Below are experts of layer 7 (counted from 0) of a mixture-of-experts language model. Rows are named router (the router's row for the expert), down (a neuron's output weights, with its number) and show model dimensions 0-255. Each number is 500 + 25 x the weight over its row's rms, rounded and kept within 0 to 999. Numbers have three digits each.
Before each expert's rows: a language model's description of what the expert responds to. This comes from a sample of Wikipedia text that the model never trained on.

# expert 11
Description: Clause-linking words and punctuation that begin relative or contrastive clauses, such as ", but", which, while, or closing parentheses and semicolons.
router:544332542497466448486560498506460520430522514459517492455499515461482491482516517499513454531545536548518482498481510483491471484525539473485519535482483487529491515510505469482551487487532488509494514474502509480474500509516521501500502533501503511516515507512518484515486477524524510507481486506532533495485515481530485469514497516501510475482504459443456532518480485507504505471483488536483468542501520493466502507504505488502495472473528526474521516509501500508507516506508555526471504471529451502497485517517512481478459504520462516448485477504501511475499493501512465503502495507492500533513500483534506485512485446472535494476494490489507524495497490493496532507507525478515514514517469488496495512526467481528509471506492494490520506481470505487523475444472477
down0:501443510552545494504497502492516512533489454514501488490446505514522529525487522541489530499489513521454469489509499494495484522509517517493533479484506501509465493477515516549491481497473484538524506544512486490484494487528463461467486463453478448490486448491520517478497465533522480521478492528507494529490470534503483477510537476452504533471493494464509549528498483513484506464490482471518501500479478520511473521519524536505524504493531506511481507522514512483495456522467464521508541515539501504539507448538525494526496480487493494501491528534471490497487516476454509462522498483539543497528529513481491503469519481545521509507478510524492520513471521504478499477566456480522535453512497468475534487429508470468473505463469501475538522497465510505541508541542540
down1:447500468516486575487515499560449530530496506495491481524525468482506485472510473490463486473479509490482494493504476495530518441431485520469506481496486529519524532521480513462501487468473507504518503510531511477515448495489487444482519488554518523551487514515469481536513519511499512501494526433487487488515501493512507502514507523515475516487515486505526558509485490480528506530492497469512481523521519527495482510498521502482503495509485500474508477523500509527534510538517525516513518506471622486465507520492532512477501500499480516492487533532483494476507519454491498506489482514476494520494475524499521548469485491465519531515436498489539487532537495472515474509486520461551458508490493457490516483521477496498505493502533481464513484511516465519501515427500487
down2:503507510492497514453527489505536491532508506469536454471513531524492560473532514463488474494490467476515497474489470480481504489413507482469543528472448491502466471488544450528480537496549502479534465519511517502463498492493474495463519512521482469477479508496520536495482544536475518526482507504464445487492496483513523511494492491486512497514503543510522501519515502495467507494520458496486491497532486457506462482485502489486508498543484469511486539508526491522511530512487485484511485506489566522474491520480499482516512524512538460517498471477488524515498514539476567565505510508486459511496484503500511495541495567473517537525496474481517507518553463505490527489519478476498502497558493478524535477470513464524481481489445518525508480518493492461493527532521499
down3:555485468504554444533517401533514503477487580487545477519466536479509543506434466533522478509542508469480497420499508520476484517574558500519507505488521511502498475459508487515470505507498524488508490489503517500512481497470500529467516503487527508491473502492495483514460513510502513527527511506472503507504509494503493510494500523491476532531478557451486509470494493526484479497511473522482506520535510522519511487496498536476514454491538528506470491463457513509507477476472475507521506513500522501483513487510502528484460490473526505459501544502483480482514517504503503487530527517506494504542523535506493504484515494492513531477465512482478485502491502476497481470486499474519484498541468515492511477594462493491518518504489472463511508482474475532489527459500500
down4:535498513511522507504439498494542525466528497518475448506469471488533458479501489487510535493514514549527486499478480504472469488454568540475510499498494510451521502506494489514496456513458510452498457518512496497538503545525504524441523459523492517519519468500479484497486507505541474507513421473511516517483472514558540518464529501492516453556502531525524537503475503529513473503487498496446437503501512497524509523490507469483468508548495485514511534485505505481516505501505461506496499481496542509502500513533471474520483493505506506490520491503491493469509507509475523505487509513567535495452502539525499489499493510500502478475498488504527492499483472503486482513514505503466516548498521491551480479496487508570451441505516492502470496468555483476486515508491519
down5:496453479463490507493480491435458491463482514535547477491483498483491504507485520527509485480510542507484554465509477498489498532602522476491504509510507477504519508512522480504521503508501495486473469513549522501515499486496480540512510503507522487531502513467519452505480488498495472503498502554474499502491509479461490508513482480481483494520523554481483492468484489480500498497509529511484495545480534486491528475507499532528474512481513493500497514489496517485491461478519484491504518509455669482482534495462524501488526544484509514492503514485509520515505486489499484497511499500529521530511513492519535498554502528466497473510507518481496483502500506502465475500500494506511497496494476496500489473423457497506494563490476473539493490528466507481515444510519527
down6:521558504508501486525493522486494475481465504536487531519490491485511457483510506474504475503517479493500489537523438492482526536468511453529450530465480515500547486489472466474497494458489516496447484493505460536481519508564534469508516475520495531534505523485512474504462516517525484543499483455504493450466508497475488486484518520486502481497475483464482519538543479497492526491503509514504478533524497505503477503457482498479515461495503484541497547483496454506522542470536548520492478521456478506520496537499491493531532449561518548556483533511458475493519517541520506508487480497490463485505487519492471484524513505495494520502495493540510448504482471534491516526489473546493483532513502500545515490574497505472507520491538505503498506476500473440510499481503495
down7:501484472499528478536541505437494467493495545471488457480448509498472490489499514478505481500482483487526509474487486493531520485475504500504522501518515498537530501511511491539505523479512469533515519534482510510549495553514464516508526491513523483461489512488510533426520526542516503503507477483413513485492515492498486479512531564462509507474481544472503512504476478479498508504488506468490464495532485490499484485489477512517502488522501513495445482539484521520479496519503517527476526479533498508513490488495470509505487495492535500527505493498528521548486501515522511533545471503535528492489474470474506457479482489548468463538504451493516506476467534531486480525458515542440521501472446494517528466460544492498520511470482522519543505479458545499498537531536465
down8:478450512492476471502495526518504480511535481470535524477492499473503484519488436504462482544503475471506487530498517457506513461497501536474450478513475492506520496471515486495496527521520460532482493515513493512513486461504492495495504488472522483530504519553503498493472494516553461496469523502454518497493449496506506522480483467515488500482498508468527499531460529503511527549519526509518516530463510465558469505549517486487523502495529496504486435516475504484487483463445478529542518493485482503526493489496483507452544512505522471499519503528473487453484501511456512512499504511520514492488516464504513521527477507481504481549487538505510537559478521471497555520485542516503467462538503483524519520476478561502499433537515550477502527477502493489494496544542486
down9:484495500484439520550519500531502522473489439486506504495506533498528500488490542494520525518534468445524490505531517560492474545430511500473512503493503551500478480457528536487506481475508461538499517477513465524484496539525525494486537509498469484494487506497503502507473506446505474474521505519522518479500510517514498486497517471514547516494507502465497497547500495463506481491554475505516499479486518515498540472495498498470482485443511492514479493513486457505519481457521518416468496511509522491517515478523495536483448505496490519547495519469524515520490498526526535529500506488480501500488520481513471458524492464514531554529540455507494521511519494495528480451542513522499508486513510507517517482408487463490493533471494506520467479497507508482529494461485529
down10:536506495484494546495534547493516463464483489493438491479504513482474494508465466493494513521520485492475513476501436508500456447443547521539482464498509534476516507509509507504477474512516501498506543501501562518514503495476475498580488498503526483463532510461491457532496495516513482469529498502467561505519461499498502519476532528505495523518516517508471501439526512475526508495508512504453486495467509513502447505548515491488463536472526528466500489476497527509510497522501532520518508538494509536499493508528458491510497514456506491435486509532477496490535485493448533499447441501517508517481494541517481517484501503502520477505495521505509505482486513504523499497529506521473535478455542491493508556456549505515496489524464507489484478476484539527521490486497517
down11:486503536512479517533490498534465494508487487492524491482503499477487513489508459508494501475510485476487480506486528511518553525428541473471496510480502512511522505480495503496453486497535485502510512495487482511520500495529511515549533486496526544517528480498496467517501504578449535499500489504478498504495556538468459456532461494542480465517473522534488527469487485537480497466481513501485466472518502504441488477555487530470539483460471522471493485484482489516476455499502547502500505463527577483517494495483477517477514522474504526502563492506489462511474534543525523526520436499455517513512511502470510510511461535520495500491499492511505482457534546500494498535482528518488512491514489523532498541452485476490499506530471492485525487551474495480491503469474507
down12:441523418499482529549438542511462481505490489539505463476494489545521519488473489486507490476524481509481480496504556532520477476566498495471494492490540479478497541528544495519494514486494448493492524445500485495533522504471495479510502490529489541500501500476477497514511481525522515510488535512456541487510531484505500527495492468470524486503492511494497539524462491474523481529540509517510488508481503477478523496502527482497466511465498499483546477504496534468549514498527517528465527559517552504467515476509479521493496514530469529494485488487480513523483498474509532494483501489466487515496472482506541490503468519470519519505455507493498528490530493445512509483524488465505444492449527501516509474463470500503515517466545514494474476484486534524542521486562481
down13:543495509506477537519468505524523483494509499502514500496501508489492468455488500495507499561487486463530499480482517517522505564457498475514543519482468497509448519522498482439479549507483544509532526509460473454521486493490502470503545498442489511466494473505503511467479451509505507518485446521510497491493543498554466501485508539491513487498498510488505517500520489526510471508482484498512518480509510490550504489471470470487494498465485485498533493540484482462442490533534495454491501539500552492512478490476508486503492494507472498569501510502555486521510499486531517459470527495515499466505508512526511455519541523521545491470526491447463506492489480488508480502504505520486540533483491508519495503550520511511475461505515501452508482488533496510502485588541461
down14:494490494532535464534539445510484518481504579588504517484491552485517545457447488544526515537521503496511521471488495488461478460571541519472496537474490471492477459480504500489498487520465473483504504502527489519512512505483532489482467506488529506540469489532508502492481521497493516520495512520506509519503489548486488513534507488481463494471511489472513525479493477540486474496485481483505499514497458501536512479478511501513480481510512501453489485480495497484485501508486521503542467449468528495495495476484507493508489506495511521524493546470473445485467504524505488491503499491499522459487547494479479482487495470525446539525502535489505530503504494471526493507453508511509452526508495528462499511601515507504506536509467521513509500499463468536513538493470519
down15:455496538506560499499485486574490546517529512485499525495499527454477468514478490553566506475512486481490509483514523455483500456584474513541460482518530472470523456509469533520500502524476528560505512501518483530454483478503510586487517486503504493483500508486469473484482518482441487478507509524534510519556495498465531496506464474506462503524486501525473480520528488535493487511499520508505488532481489502508466504535488519508511493503493504494503517476481482469463484501490506513508482504481407493512510499485486498501480506451516509517465499534552490480501493446475495531506509478483520510508501518486492512502494508471499490491494515501506491544478520517499515500457478474504513499473479516490520520536504531471519510481513528536466512514505435538518465495493513
down16:459536530504435512483536536563488475491534487461531533504484540503527475509496518481481480509480482462472443509485505520488500479434503471513492454530536541455476482502480468496498512532465493497505515494537466530518513521517525513508519486509458516510491511538521455498510532485494512546521506487473506459502474498485476503490508484527516465494539502504479530475539489491472533538521500516492507495481563528499477554491505476548520499475491499520502474513490531472531469501534503478507462517474478575493472497504496493475508501532459553494527511493515519522452498509504514487506499489479478511494503487507528507484505460523538510481510497504508479489489511521551543453522485487473468522485486529494534472444518518526469482497449502473495497533488444497473489503506524

# expert 0
Description: Word pieces inside non-English personal and place names, often with diacritics, in tables and lists, e.g. Gr-ze-gorz, Gün-ther, Pet-ter.
router:523466522492485416455494463489477531427513478480466524491518538492443486509496512490546493501520514524529496499496508471514521498572488491481534514477500482522497498497485488493515522470487504508519506454492532500483524516499523501526503534492491512498487506511510476496501480536500516492469505524521512509489461498521514504504498527526499496518533465479471510511448476458551542511474474513486485505520489528471516501524493500500458470468523526508522521502510472519516530463499523513490468479539386547513486513512540475477470488498509483457456477482527501479494507490506486537463482494517453517509463556513508478502489462475529482495507480496490498481561450478513493475491528496500532524477484483473478507539516464485511476500514482482545471493463533497520480471476498
down0:485488491523535517463498522479475488511473502422492493500530472498500503545537506476452537490566460472487478455552539488456524438521511529478498489530499494530518500459497480506543520500508496544472501495493481493504540511462490504476498477500492529533562524472508502492492524453498475458494486509476529532480435496561540495504438507540500501489514486506551503502481521517535531492510489516492532464517487513505480516497530515507449500460531532470513505477499471509483504515472518488534460520559472507537495521505475446492515502487503460521485507529556479492472475512500494538485523476499519479519476478472482505501488523508523462471509496509474520497496456522482507500474517519485513513493459514532543509465477530516499521505495493479496515489504512513485518487516516
down1:469524532505503536479462528507521504479483506498564519523499478506513499534507522450496474522528483513499570515496559486499454486443487490480534495527493472523506465452457484473586499515467449504511494488497497497451505492442505517520489508497545494491489549456511475522463543487524473515500517502494491463524496477515508529520488522503490541499448548523511480480505537527502491502499460489482503527516489465494463538495517538500499461500510512466495543493528526482492496504536513496480509483504518516502511471526496530505508499472471489502516476509533502527468515517532479529489527518461505484488467463482476508470528487483466494482503457521526511485491458495463514507509530478510498521513489468517456512521472457469493535506482509471517525470506507482484558512529555
down2:500519533478500487495496497467493493551466489499486504513513540434472493482517527518495455441524532474457515462508447548504494554522499479565491497479531536501506479532518491522509534517471509475488519496481509475499450489554467454528510516496480508505554524472478487528474517496488473488471501526428538478471522515542505525492461478548480523518473535462490491527531479476529503482501495515561491522482473481486488490500525504490489492507552515483493436526555465541493532517515514460481519494520466486542499495508481494529500527506467485521491527491466506501495487499461514491464520548504480503508489496454485522511494460520491519505521497526466508535519458514498463501498495518494507509522509516494477503494531481489515535470493511466535490504519471505493534488506478
down3:497485517480494482497521445522505480510462517516522450491491509487506517500509468474508527512497495491495497517478662466525489521534493477490509534497461498464531514549507526517458508491517483463522514518463544508544506515500524527454509524469537471480492495516505487535503505518541497477519487557494496519483539471515475503498460450510518454575492492516477473479503482506537482532482527497510539485480489509514468510481480484514499502519517507493457492512471473519503481506498510504471509503481505483485467496538520480515470488489499516500556491519464508489507477499493513500508479499471529506513504531509487483489544453461505496494499513497499509517492466468482457505478515528525484508556491502473478505425519507485519496534489492495481500495486554506506514486509475
down4:506509491517538449501484519489526477484514513503508490463525465499487482538487528468506520492472483503530501493483524460547495475519527561493558483486447503545493473501514525470550507500502487469510504523502513491482477524485538507506523531464503519536515526509468456495533572492533521479459549505479460494504466488553510549487495495488493492516499558560506492470513533494532507482486484504508504507493525473438501475548523557454535533498509484473504508495516469490476480478443525520460528527505510511537499477487521494536458490498501515474459493491484468520506550468497480503476493510508501463473507504450486499476454454494478490459512470486519455489477507493501502532485476514503495487546523490491475523493489503475475507523507493508491512520524531508482535513483526
down5:540548518482509517508514511505457484535470491498430534505498496507506489509488450514499508539489487490501491485468568548473520500539499512462506485519493533478483504476503523479503524550498535466515477514490553481506503450543466483495509477530505481482469506468507495527480520542492512513483480483549501515531463491507493498535498526502494517519507474514468532515478497499511440504477558506468466512529505532511483434440462482498518457529497508502531485516508485514494509462521489481505499498499461508477539435510489508463495481479570513508527497490511501515498513542460503508491492485534451472526504494482478513531478484499515510550557496498487485476472513500426502509479501505456532498475566514492511492519478507511489485520494501474506499513494516506504477483551502
down6:543476544503476494486520496542519449465513504514476498478474498548465502528511510517540541503510499502483492520496511530476450527484529472476504496548495531518520498495479549521534525532496481481476518491478547540515508492497497476473488507526574542489526493497474462481459475498489481551480518475512473507509488516521486522472514468472502507527544471522465477480450485485474524464501488490482500506507509472535483525528480462511480486489477492507496487510490524479493537545529499508488453490489567520516521485480492507524486495513462506522461452478520488520508475483497527473529525522475540542510496532524471476513453439444478475480494487497508481499522483506512488519474488492473497498453532485498510507513508530510474493584479499506517522464522476485491488558512506
down7:529516501486512511527502476482535535510509515517485496514514492456468484494473495502488508512491500499512489516505476480458459462489464465520586533502480477501554527486534477488500527507485526500519486502536531503462482475468536510489441502531456542515497489461498505447496489502470530493529503554537496486528529516494483526437468477495538491527491505489552489523537471489486499527496509532513521488496523484515492531487496506484482511507501495551510536474546494480536529483487494486530524495467473472511530478493508482502528481495512496513525459540526459478518514484487496475532482508509479526456505468486503482542459496470489469497507540488460536491510537535525502472485516466470512509425516463500519493496494482502493530495440491488462543461536542517523504471495526
down8:515517500486508521545513466482477487528465511496519520487462511442494520482486476503462518483471553530473533506512575482493508502519483525567510491507472524492508509469539510501515494487493489540531502496499512496480475476540504459513492486512515487528513537509489493460526511514523488504481492486524497497463525474492501515478468478460520478495509507537496561530503500502555486502439504490514492557485479490462498495469465532528507500514512471516490506510535511547525501469476522473485459526472497512434526482534490486533487451525521496514523503513501475460481502465469556495497511526514498511517514486511487516457508525434523463518512496514507514509510487497529483460524483490497495508525511494510474456441533519512490451464507469504543488450487517525509560469483479
down9:481496511515500516482483492552522489504552511517505516467530556501504462492512496473487454500496475451512489451467449498496538541406474500524509502417505513484486457506507528507510506482507501502473478478508493542515501522494502513524499502493488466471507496503530544491495488532464504534489499508508487457509527452509512515515501510495496501506505495504480515537487516490487503494525496454475529511516529462549506459502520527518552524491511504535482517483453436500474498512522509502485519525521476484526525532517519499501539505500515469480476504559476496478515493522479508510495549501467508510471503503508515490553439508478476527512447472484494465463495478479505510524491509514492528488496476462540479483500530519541518503432554533492511500487501493531496458491543510
down10:424529504568480498528449512491516471471502480517508498531487518509483516476486503553458557486501521490511488508483513480529489475536514504507525510530480519513496492494553469477503485512523506454493516477490490518502503500530525505525527512500499486536520513470507495455474490499482500518516539490476538489508482493498516483494498486456504518493508524532496512499476522490566499487506550488467507483522468476511440555523473526527471530499510483500465499526497512490476513525516426525497446505494543480504433503521538507496539467490463521497524517474510505466515486505472500542479508500466500489447426487514490501445502487524513484514507512487511529542507469528522516484501504460517529501497489522549529505466488482477484494515495455548525478536476462479480499476487513
down11:480527518527500468525537493511476507511503509538493469485510504514527496493466529493457518478522508451515498506478621527508533489481482521458510484479474528493432512496505488479528485530515454529550514513514504527494499499541521497504461506505570497476493546441508487446492495483495524496551488508500499442475501529513511482493510509493519514489488484524469510492481487480490494512525524474511472551505506511470500530528514536512436528544503446477506508512497483499487494474544496524506539515522482497516470485529468480488497510485524489511487482510524488468505476466485469514473515477497517502456500495528514493540512540520543489523457513491528534501486513508476512489500466488427496513515481469506483488438483526481478489483482484514497546504494497471520530516479485
down12:516495494496471470559551522481479519492483495471510504504506554470519464510502470491545521485470506477498507534504535505494551531444493486509506518503489529523499482481511514483519496487533481545499461485448441477488512510488470518462460515553530513485510486507491471456482522513480499465521513521495485523488525502486507459524458512502515470488512547456485520514524449496464502475467491471528530487457476450534526489527506495510491493482479516517526484497452526507519499492459458517507442565492524472546493520512510546506527480519519504529473502486475499468503495564495501505469504512515546520514511467501512502504492510516516459488535505477514518560469510495523498498517500530505506518462521490511524459428516495474489501494468538508538466534479481500504493512509503
down13:504480509536493476484512488438517479503510514534544499490491495495486450472563467522510475513477553480482473522525395512484478493447478530537486478468496474487549541493531515498504519535529511492491449523522464487487495488518473489518496487512502495521497493514526486506454499527456514470532480460503510476485499523498489513515494503551506486476495540515507476497524496496474533447492510461478523531513489528500474505452505497556547469497532501506505535453526507511517544512513493491501506495505504474493501485495507521467511466467507469493497474506538507531474494542480495472467478447496492528474510540513485476495513530506485500501481508507465510499512515473463528504524517508539524506503514468488548487514514482505528524504516532542545469452470460553491490513513525
down14:500531497476522496478536487479483503527503523515477496508477488492506532497486462508478522465473491473524508515516516481464525469506499526489492506447523484515539500464478521457564528444512470509498455548516460514469492512552431506442518492512503465545546494523461511489523543465505474489482504489443539521490505487496527498494497491507546489494501506494492494515516519526557468541542489503545523514484497492511454501537476537508473510528501524507497505487503520498478519508492488504516516471516488520528535527528513489537537506502526491494484475533489459523429533475469538491510496517502530477532519511502489467512523490479498463521457481515504513478493495503511477511477497542459479486478479469487525486513431543524485511452521531477487482491511480480520446502521506
down15:516502470510515515497513528505487486487478516495509527525502492510511464506500520516537555488506481496529481454509504518497522486522473537479534484488524484518510515503458462505494536521466497495483482517505507531537499502490516466517460501524482505512563502486469471501523498527517506502500478456538514455463495498477463456469520523517523508481490506546538455507502497448546491523515488513508497497517474489481452479483521517533524519522516466479483470529538531512479525492454498515448496534461468476490522472496504487519477489509504496524508523506563465467515557449526528498511474511538496488539514539513450517504485482479445484445513516504512513472548497470489464493453483503525521479544478503441463478498505483539503455482549510516514491516524531451498504476521510
down16:531522481463492488517468491485511513499494505490486519458472491521460532483441468463495503490491500489521487503472520482457507524479484504505502536519480505442535517478486519507475506467518526513510488501456540505503566486491490479522493535467538482499546501499471474497559565471477514526516478513519526500501537529477460492503507554513531483470506491538511512496512516499519532526491461513505519545513516508548540536492507456517493533510500484488468513494529488508562483529488504479491509494483505471534470470525487497488493491510464499496519444523527490494464512530559461512527475509423508503462508499461492528482513464504501478519485517512538499517484509526510472523525513482475483469522480503527488490440496510486498502494465486527453488540418518502502493509520514

# expert 3
Description: Line breaks and values after colons in infobox or taxonomy lists, plural endings, plus general-statement words like were, are, people, most.
router:528423520455537431507538462542472498492533509469496496487483481484512473492528525475502479518526510527514495497500508512476494461533526488462506524502489491488485486514490469509523506476514476508499534468495485472468492483519515538502490495509476514516487483541539502520503491509519522490477489518517508511469486499508473480510500525500527482467516501404452503522498501518521496485462477542469470534501502488463519538479510472519461508484529529464526517505547499518530517502503518503496504505533426491494485503511498412473482489513486518484470454495512503483505464497487477520471501493477490491551473493525504464485492480458520494493497463470535526514540476504530497442518510497520523493488478516530502510529490512502505443527477462508497506487474535478506458420510466
down0:466467486532565545470494519472511507486508528480458456516512537507493479485516554514514518500525521480513514482491500488528502471569471496546503503493541478478482505477530494482469531460513488476468512466476509500501531512513517446483499510503469455494492479482522461518520474548458471491512497480506509517560594505507525527532502512472522510479506521499490490513496497497452483527543509464461529520474542497514532520515486535459492491532470504473502538457511490493459502487547500486523519478503486514523485473479486525464510449456501513461511535439494499472498473527497487508479530508474523494490516497513530504488462505490499463496495505481485524480512486502485503513481536495497514508517500500490498489526512433460478504493505577494503494506501529514499548527514488
down1:521544485515481467506503502508538498519535494515511471496500499495515528468445494501477493475534481515525519463565505516468499523500509499527480516522521496484465510486517516489501505501474489510491503573443482480496485570482518468501505502513514482525481533550491465508479495474500495495487508512527498486520461484500501497544458478513512438500506551472492520486503485478484481467492480520555516464475487477445457551511490496467465527519516460507471527508500496505522499466509515478515476508486512535517577492513473535491482479452550547499490492505535548484496527466481435503526516480515548530556536495501485497506491490471491476528500531488515498488525467501474539539476493495510478522513464519492486483520493521491502450519510507486499502480482514479533436499506492
down2:490517497442548499533508476478491507515461513480490506507447505494525501484519462472479523502510493487544523495445549542481488484552514469481525531492485532474545501509476509497501501468518502485480500482475486500509530522514465485498504488504520532512502484520485485469493474483511448528488491474526484482509515491534513546516527495501534472484511489489535477487543545520475481477508458506517496494510467502493540519488484477510486530470471492492494514511544498528490492488501446487525467500481478518555492499452494500532535480479529486488507506496497498474521535524499509514526478517512491487505493496549448561538519492556486461504509499526488565459513531501456507525453508488532502485530480439482487469588509473527488437490489496537499497521487472485472514522487502
down3:535524524474538485495519569524474493497525507510509522484506507491498551498529531517528541478464532500484473491538484462524481466555535516516499497497494501494507503476490535491446502452474482455520487546523508506459506482480537508518459518533476467497463497471514456495430499487478501512495547463504469525515474477496470507516506569477522503510511505496477551495502499452509510523536532492463534492469474480502537455490508498512501509549465484500496487526542527469490525493494476518495529523441431482500505484509503525527511502488512512471495501478468499546518492488450508486486495544495460477515485478528489513527487453487500496509514477513516515556525496485536475522479497505479477505499531490483512493572499475517520474466481495469503493482510491487526519513510481
down4:463512508486498503484532505506534458509493481523505504491505547474522541505531471544473532476482504510490546568492522495518542433461504514475531475510534518514440500484475489495446494500470501494503450461521487492512507548479480503497505496511521515494547499486522510528511469530499479509503548512507491496523458522513483524495509474500538510452466496457505558529486519518506548532485510463477473501493503468500499514554507505515488525472469495512518465471523497488522477476535499528516495504487532472449447444530466533516537517503495483479498487502502498505516483501512515511529514494502461485537488491539467487477462454506527522470472519463503509489522508558469498510525460495510475493475504530507456496462501493491509514540499527528500457507525472542469527476484473
down5:534497511528444495542504464518507509478494477496510493476504527486514482501490497519506537522498468542504453461514446508479466505593477534501530466505471492476523537488506535466514493504521524491484504511514494504521482524510475485494492480517475522538499489503482514496516506532520492492517476509510485512537502435474501534530462453506486498494465514558545487466509528468517500488520493488480509503506451455489494500483507491515520513494490465498487507499551494514554504462479447512526484477543575513495522483475518469441508537489488518486474496504508492527465497494534561524478491499567512492516525502523511523504489556522496504526495488497503494504474480511448488459485468507480473487486524461506510458472501476511523502500447471552495520487512504504539507517487471
down6:505524502447530493463464514504480482529476491564438504492520530481502513489522471486527501439497501516492490516480530520503479470610508504482460483499503463531482537528493515484500511485488519520520483475457500485527546522476439507496496537483478500488520488491505548510511549513477496467535512500509525498495496528530505477477501479514476485519495569538495495460449491435467491489485492510510481504545522509500489546465489506488480518465456507508496491505522520550547506519490496534491487479530480496502545502519488515483495506484480493524503492482544498489478489476539521500505487497476492495535476521483490526505482509494518515491537517447504503472499492517505517496497507475496524505464536485446431500548505490500489524484470513485499545486535517474474541469494518
down7:461488506521534503506540543546459480546489500466531507495536476509525529528450524505450526548499493468520473477527478504487518487463510495502511519477510526444530448542538465575503456513527458515513533513528492484471481505501477492497488506521474471505472494516531464479515488491521483494535478513490470527536462527491491493480525498527479530455521497435496498534535499505514495464498517503466523507489467453501517488500556464477487482518528485506495491464484457489493529507508561503470529541507497478505498496493542478510493501508457523465502512488482529510494448513510490516495490522498497487518500488494500516491465500486503523504508486512522513539488466464495525447499529540492478509452530505496507513539524526538490502467521514457476524449481511483495468510533513
down8:466499506531522471482484480476480486475436538481500508510519497483445493492500461445489500455506568502487512501474483490535519497604522481488510513476482494458484488498485474518513524501432487490514506506479490470484509520495501509517500538491476469488474476497524492491472538520538503492522471503519541533511490532545509434513485538506487496552482521525514473500470474511522492508530531505483481502512490499548490505471494532495501512481496497499533492470497499509484536523511454533505472495512451484504510507510505468512472528516467496502453535488460492499528503539523482501483503494499566510480489523467468500505530501498487514529491500480466459486505464531476491522492517486525482493502476503480505470587511521487520553530526507558469495529502517479500521495539523
down9:487508547477498521496518491510507502496529515503496504502489507437482513513508467519532519515537494490520480507467513503502540511465501466492499489516475456485483494514506495543457486506520472524521475539531521476495520469470525498504448511525494452491511494473443469508471524498508527477497529520503514532497535459488475502553502501492463502519497512531502505530508456497488468510528505476490416459470538520505490515552512487502482520501503482483467462500480508520500537520482476488509514512508505474512506534484481483474487484463481492511498513516469510514533521436505535572465429513478537525482525563512445548475509503494541502544531515508472522530501552492473507483476486495496481523494491484499480529464500507513483512524523523525545531484473469507531494466445498
down10:481509528520484480503495529514515487488511494525523518510481463496507520500505496514466505520492467532470454463514463484507489537521482509549489491521465519496488500440510509487495531523488490496528499485489524470525510504491506515515493541475529500532527469508470496443494456495520471523464509504480496465459541496536464522502528456502521461515438504483486529442516496539524507497474486488536541540511515456474542494471480539500493472504509521477495532506489504520506532502540454500476495543517489501481500478536529544479509531524459498525481447502514495507509511521494526519504484540508513475467500480504437520522484442495497492495523542501490495462487497482495533482527470464500528543498474534508491502416517475478517554485552496463482527458499533512505515514504526
down11:518519496475462492459480480509484483528511493476489539497544493449508493513517494478488524493484499478480533523510461466508519514539500481513487490517488476494501485551510534467498491480471472511482507503513510540520503474521521478520477499492471498452533504515543468465436473493496519479501522452544494509518491513493511477494449483525510537483489530504543495521500446487517524465517480530463525489448531471523482529495491514504516497510477515501484535514471516490513473524470509500554516477539531469501522493487509545485528469486503535476480518525469503576486468477492475533536553528485472495496530511501525464496469523487478496505475492473498541542479523542518487504471475498532529485484564527460504512438531534538507519488460516461511463462499492527480507496521500
down12:521499544488515512451509470519514496525499455496483523454512516495435529528508499487479534507499493468483511519515552481479498501475497457503488513582522500470491521476538511505491461475534444467495460495511532488459519477524510506486462484509517508458446503514519531494519496471535460544475520486519471547540520477494459481526456524472480436482518494481454487482497526475506500479475495484520520521494481526509492498524472540507487512512537497508484542429503504514507538464528513524514521508445508512491537541505458470494520488492484530499532487513503481517471545497496465495513527471457547518453484538542483511524548503472510526507496496527473501499520516495494524513525520512514494495494518512514511473477508491492452498527528492479500485465522524485519487509487507
down13:492464481540492509518551547480517456492518537447527521553497560500491451491516466468539535513514518477463466510513454469477520524425512543515539528474472511512467520491482512491514496455479471505555532506545495523484481504514463467508502492517511506489518506506498422502506531510494514493492517493516470473480520441488510487531510450500536452486540506517517510493555486490470503505517485524496495469486493494479501561499488493488498479458536483478496465514549497473531475498468513450479539496490475466530448466500484508513516495514519532527532491504485478486493520509506508518490521512500526478483488474500469500538520509476538522483514543515477518475503490513521523473487518532524516478527508491500532495469472481504500523500544486504531474486477487517495475485511503
down14:520542497495504510496457542521465478551532482488491473500517511518452483497508533449516486494448504501510513512492462516521498486543473493512476568489493498507517475455494447496516488523491429529487492499478472525493484480542471535514501449523490481511498505557537479520495489525532520495484514492543484497485519502494501464476506496521510494499469460511501540503552529518477479503500505478534484483503456530520496500497525450509515506535486496467505505484524494464499508490499479476484509461465510488527510504519478452484478486504499531521505424505491512474495514550520467538478479518525468484492462483499511498493533489467481522562498484481548469532512534506520492510487489471486491486493529509480516535569555509519472494507516548516470521533468454496529489509526501
down15:535453504468487548475549504484477534526522507510507507489486513499472528517477504533539489468487486490509459466488488525443535520437438517434507487452496497499493477528490480518454515516456478523507519539487471505499446504508485508518500501512503474455512524548469498476553504502533492480479477462503498489532505516494506539478458480472480508483513508543464497501511509530502500505527525482500510492511478519469498502499472511522448525504531450472497487513500542514482527457497472525539499495536519512509520513539496532545461503489501496524503479509471445489477455486515522500501521493495510474518536525475487556494551501478493506544461458499519487566543517504520508475506507491498514547473467497537507441498526496505495498514487522489479499513510493523522485515505517
down16:499459524525488495489541501496480544508533507460517484494488506527489531520498518485494501480513510507467530497481546514504523482374476505475486513553510497521519492509509500506526488505499507527509484501508522499467438520531504535536536476532534479481461477525476523492529454494486490483494518491496488497503498509474495490520499512521479481494509484512474512501512499485494518505540504473498507480475475498520503481469486486490524538511507471494514489517507445465459511485484485523470533502511460474449513514508492524537523533486515465528504519516487517502504499543509484490484478548520522466511522505479462509514538476450478485548496507478524439514479485487519520515498499528493511488500499485523494492383597504508472489507516472504488543516523529475496468512521485